config.toml
experts_per_token = 1
router_score = "softmax"
normalize_top_k = false
routed_scale = 6.32
balance_loss = 0.00436
init_std_router = 0.0134
vocab_size = 11993
norm_eps = 1e-06
tie_embeddings = false
grad_clip = 0.5
seq_len = 768
dataset = "wikipedia_en"
Below are experts of layer 9 (counted from 0) of a mixture-of-experts language model. Rows are named gate (a neuron's input weights, with its number), up (a neuron's input weights, with its number) and show model dimensions 0-191. Each number is 500 + 50 x the weight over its row's rms, rounded and kept within 0 to 999. Numbers have three digits each.
Before each expert's rows: a language model's description of what the expert responds to. This comes from a sample of Wikipedia text that the model never trained on.

# expert 19
Opening pieces of longer words, mostly Latin prefixes like ex, pro, trans, comp, anti, often in music album and chart text.
gate0:460427545497547504446449544496434457329551495477505522432538522505440490554514452507502547506546439580528478584476473523514471461511477526531488525489514498546513520488438540587488449477510597504510531458574525524516540501348545452565530447544595548467589422487588470507457466487497527483458533463314433576461548469460372523513500549517477537469565477504494579509415431489522526488514437513570506414580518516381595485482496491457566569465531536509450533530530445502426613435507507543468440548486430536492431519564487499509583516526498518526541459536497514525604611501495491469
up0:552510489503511461481526437445463525544475553555617483515512467394515412503428399537505500611609538643520572458469554450479488461533437476526498517496547392466556450425528593459477505527517608485501468566435625518486531512638529498490555526465436460536505519472454483530526516435494527428507424427505510364484518527515499462522482515509511480495539465497507488528506519496527605481405498535523584512608477575538444498490518518475510479431488518600496488434584427532457424516496483520577494504424475487572500542467582504557544438577566607482501532455463490527531492499578451441
gate1:453513465390554510486477515502496445471507472501509505432533542592585443610485496526538540437507538473465434518544446579559450417544543535487498567450495517441539583401491508484440531478572470470509527516527551450471400514437501538533506500506495482547501456445499552473452462423400495523493421406445481473485579458405497533464524532561487572467604430494385484519402644487478545500422432468555544517568539453501541518458505543553531514535597482458430606478478550561449511478504546497524540497543512547465471506567503480433502422505601450550542530545657516497581511566476484566
up1:449545500486476530414576532403526477477480479446482492533473477421611432545591505570511488564522482450569491535494479467402510529486487513375462422465455518518384493519557467417500508454566504440586440420544499550581573395466527498496558474538512477428558593463501390547438489446482498458386536455465528459455485470505510489510537556437489528435462492586528525580580521464476534489438402491537501536469576568555513419497447495513533491466498547533558509500422561469517455400516412485570499469575484499540455526512571600580549517425426524568495559582508515499506465430541499522

# expert 22
Short opening consonant clusters of split lowercase words in prose, such as br in bracing, kn in knots, cl, tr, sl.
gate0:486504456443465496415502515519550343517563556488636544471508495487440575494510495436479615511391483523476567441531435557528419490555505485600507501488542444456524485591455496504521523494528598383522455513463460426397510505534519475494532544500510440593540441409548558556496485504507562438495552413482525491496591513577539485509517487491469463556512465483457513452522599514484553512564417506547456560480599475525490455502481537476482414616484561539423523529431450480446500492473541494421576545503463450500513514475548479506492435597437364487490523476512567530598451452462471547
up0:453498532559664557584523477612511469419466570415432530481556483511505473513511482378499530466405541471479432461504564449561479464461547442477495531528483448488480421497496409458573554448484438410444487411550477525514434483536553509511510503505411507525425583504459526565467488527462473452500521570409490543462506529543503539545525560474500514427467424490445495527508432566495511429480440554423484526489537538589532498388529488455486413530483429497426576572527448560499422448441564450523488562487525499506545449424590454506510544493413407431461375522435482473532473476537492538
gate1:555566480520494478557549574393415517463498516555484560444481527509472476458432456531503533505456455464392564515483575566524472503511426468484471492482446446532514471490591536462446491377400534545458551459459568489525522425534484470477506568540557498472506440418512473473569495502509436566615422481440482451538489511472522463522539491498512547598482461459426421417429460575589537518510544537593483376541517443549426538430541559452429427451467485619423498471475491530512468492496538524463507510387464466462545525515415539522531555495540343498448535489439461564473452450538531551
up1:439571592406592553538449550582449491474528480466520568468511427430451438555479475499520524530476491508596544566473471363484535557462493470554446518535519535456444448594559566530422511507589423455477501411582489535502338473490516529460480553547588455453530592470511468566498559539496535504546513485458571428498521542507544451585559434485480398562544437511514515507538422562509453549520497463475500458579489552491512541470471494567502404449508497520453445579515504484433433450526483546480469486517530405435518546464379485579486497620467463535460513514441570522445492472516517469

# expert 6
Commas, inner date digits, and biography verbs or pronouns like moved, decided, According, him, them, often before to.
gate0:502492498521529488548466476509537499480611552535487563598490468545555529528512465538413515540552500430576458501519476578532458551461524452517472444513499511502491477442449537388550454384477432490544449561556465502439418523483555487463480481479443470391454491481422459468510458558452494543379549505515471539549515444523494476539545443611431420441430477486473410445476539492503489501466517556667512502499552481503470477485418528526548497598495523564456522406569557536538548528441446523440380549435434600518497499530492488459427411475587565465464468474497507633528458484558517575
up0:442522492535478489542543435462549428558483511507470390543488548510424516498471464520518411530442433379447511385487494485485496532541625356560443456402490455465511504528552594518478500528462499505509480494436524481402572491455544470478531519473570595618500492427439517502582446466539540490566567514449529516486475496539420496488613508417522530459518427471493526433579399598536486391443484454497538379490402470467503559489507491481481495483493467554499558530546405545474471492481526534478443502495546517551463517519465457446534542456598531505551540375470454429558518516506517488
gate1:514486438399451592567517441500441469500558492499452557428540534492556440515592469493593553472563478471540513518603472590542399548508458507516496609463477573497511470536540520455495575479527557555474481451492584450498528488530415573485553564639538456390568517537463516546489456394497527450495548465525483528552518468516523472508480569428432570464454461482541490449512531509538493476606388469545521527534575530591604383566510438550550500486489484556486556506459517580510666481506470556501511610508467451500477491510503526439486504466562447538532529570445476501481523490522525564
up1:487538561519546460505444541493378606581483520501459460488535420485428498551418534555483564512421484550467488476525598464459537427557557504501506496425534560485462474454435448495416442518383507398491515489386562470492436595480502498497449477419437551517550462506512474447458508569559418541568498567457590466379481459578518464516472521494577540457503624518516474397545458383502498439499514536477484492451496462525482496515527458533447474517474462509420538419592550463550528381475559440589496452457594497492589523486512525522497504490507473485564486495504455536522480473621507484

# expert 21
Inner digits of large round numbers and decades, such as 10,000 and 1990s, plus narrative verbs and connectives like However, Meanwhile, killed.
gate0:456555504420493485526516491495547470429555475426569421547484612563487516456472401475394527579490456460518515549527390465516455425372543519515435522557567597486498444545557468524548533518529512538482500501440478568499506505433513518435463520509509458512449390451521560482465567504588484523534569515519440530485489533540522541480417594511471511479467535434487504564475539514576521535498550561498476473457451475546428617541444415501526584467488594511493526439519607528584572432509560440405416527468495402551516506529482498391555481535557505572568439558426559491581460518513508500
up0:459436428537663557516473523548441405431418541493431472486599525533470470465493510440518440463487523493480500558521462428521536451509452516480495484537539545485471491527496531490591557460498425553549576545503503518523557537458494482483491473522560515489432443505569518581488541346628427467569449454472509459445551548498446550506499518523476586572535433546462466601599596445508564475476477667562515517432440557553479481453490493503515513550574456535540573412498548472544452537528511482442430484491543509408518511500471461505524471549383513497513475518539598485551575516506438536
gate1:497560492506565558440372548554519576460535500490513403514566531524573562425585525429533448517563451505566432430510519525503500555512489540481416539497490454560518397466471484539513552516577525588502487496429503507537517481549557507550528586445387579507509414501471566390472567410520440397490536504452445508476445524551461506504425437524512503490478544525441458457561481449435555529512538543392537429475468487451450489441523517502451489518422495453438499540456494433519457484460467495513480476530484480385458541584506474536495567387569566474492451417578557448586400462460495419
up1:493409522488452592486575470535527475532555479464484527532440497478523444487576401487430524465451480468463505389509571537463564512592538570587500532501548435418489430478536393521523448544522545439498517545561587420426438560536510515466466513509475456436452579450495432436458439523471454543509443442457634547514531511500553559393480509499532437557425553428522483448395507540501524424494484506523503473437417512482477444507515485553499442472447615471518506555488520489460491487529614542569409531458462497595512506508419614562536492461572476605572564468540542489474528469485504525

# expert 14
Word-initial pieces like Res, ins, cons, Des, Ev, and letters z, v, j inside Spanish, Portuguese or Slavic names.
gate1:467508527536541451435480441447619508577450431507497570449554482527500459513582498498526475508657440498475489471470440467560476500551554436579489447545497509472620463546515523527603485534480483523505529485415452594392511515475625481454487573509480493507543511479382510516527472498467556362549541535514436481487492470513509472415525518520499515455450506427523493536584491496510473526491472395490511445545526544509456606454517458501545548453484532601463515546448452566437493608509487524469478497545529654509476548477465473533553421484462457498557500476425525428407625476499584496
up1:538567485465482488447429550503628505506533432459527513571559464560425442521560505555501451491555529545587524489442428474484500546538499507560525544499481578418638412524554452541537490480601486478510554416489541553446509669489516517483463486496487375472541492385458499451460433552458537532615474468513396491506423501466637558568466473443427528462484561452541526440490469479469585516412502507389519528416463527565490522488440411518409478485514463476526510583453463489480495472531453498491504511553496529493446543594512438503535520456530507472486434500457512514562479536432486464
gate2:440442474426528493427497511616542482525481475449478535575525501559451528581514420451486465515546565433493591621490499459478505513556516545476506484567497528483529415542581664537552427516541515590514484464539499503467537421562554500459522513545543513457509501448515489510519504503534554487559516510498586526491533535494541559475510501462370483522577447549455447589429504496408531520488485564522517449566489537539446493461520532491489508497499482450538482374459491452556505450480421512556479455532441612503530584487484555391597643499481419631524501516478481509389536552478420455
up2:518489477444488445526568528495510493527470551509496432516474455528432423507488493511450539558527448504613480497437490552517398493537507552480468503502557502441547499518523508462511463459480612477525477393509500523469479570561494499507453499512560512460454624506489499507444491480468448538448471544589402428505430544577483512485529440485479528500502497458502538461435503595564538537558447669428515468490503484522462447569491473649479615442530493512521584567516469485470472505589612466537571402559467512569511446475522476551461503569547404552500488465600546519376539459582618456

# expert 34
Commas, of, months and year digits in birth or death details, born, Died, aged, plus mid-name syllables and Thai characters.
gate7:512455480469512492441463536467543497492496471499530466441387519539517515518466498498529498544468517524515458621385455446491495463475551458485488550544535517515430443558491544548430435503561528520503501515457506433539512488521607483510527511534593551541589539429513516528505507484488465500439524543478423490503544525481558408316466494521540487444450468408436479516452437421585628564416372536605538496568561504472498547466384488484446482427520510501563490459591542547526477551582505500528474498412510461502520574449443504590499492491505463501466469439465447414602522581456585415
up7:484505492534568516479468443512486574558476435493485392490427531394593508578536546473467422488450493514581515508515531524535482455476407479468591508463529552566427452521595538544472541552529486476636489521434570471543506567524543472480519502533549514588510519540507506462539452563418510498480582657521513533516481479436515490468482489452546517456541464542556508499496501494449493496529508549535496493548575462476486466512417627479455546443479444450472469345552599515526549533487456452579467505459482465498508503427511579480461463439534442552364588555439426509644471546468478467
gate8:498498448480413496471591508433591553524540531510505500470541447470513642507379467439522494526475646430544491563571463432456477542566459479552414453538478463514510497524551430474576552440430435454557436483433521426501481433507532445446508409493415453510395497506545528465416522447497509565485388477486509499532492554521545487538473465584501511521479543516375455508475461529480494551510468572498523466552457545533544531510584465418587542556531519539457471482512471512498391510597440579602522473500505621586535511529464517454528435471482425433559559478462507434476539496495518485
up8:510475391452455522558468482438509519489570562558568550428374567462497574467448508597490480479467383439508447494476564503597479517490480574590595480422503457535528460565537479430406476392508527536438450540440572517600466567479492465542535495510434524441471467393527501470558588487491536471530482545546538455534395517410493488557473386426487563408546503451447484470486500477526575518530479484520562518465620570488446518458481449482507451532532570485504497462448529470520460506562583534568467478495396480555503469453472554517498494501581586540561552494564503471465517537503546561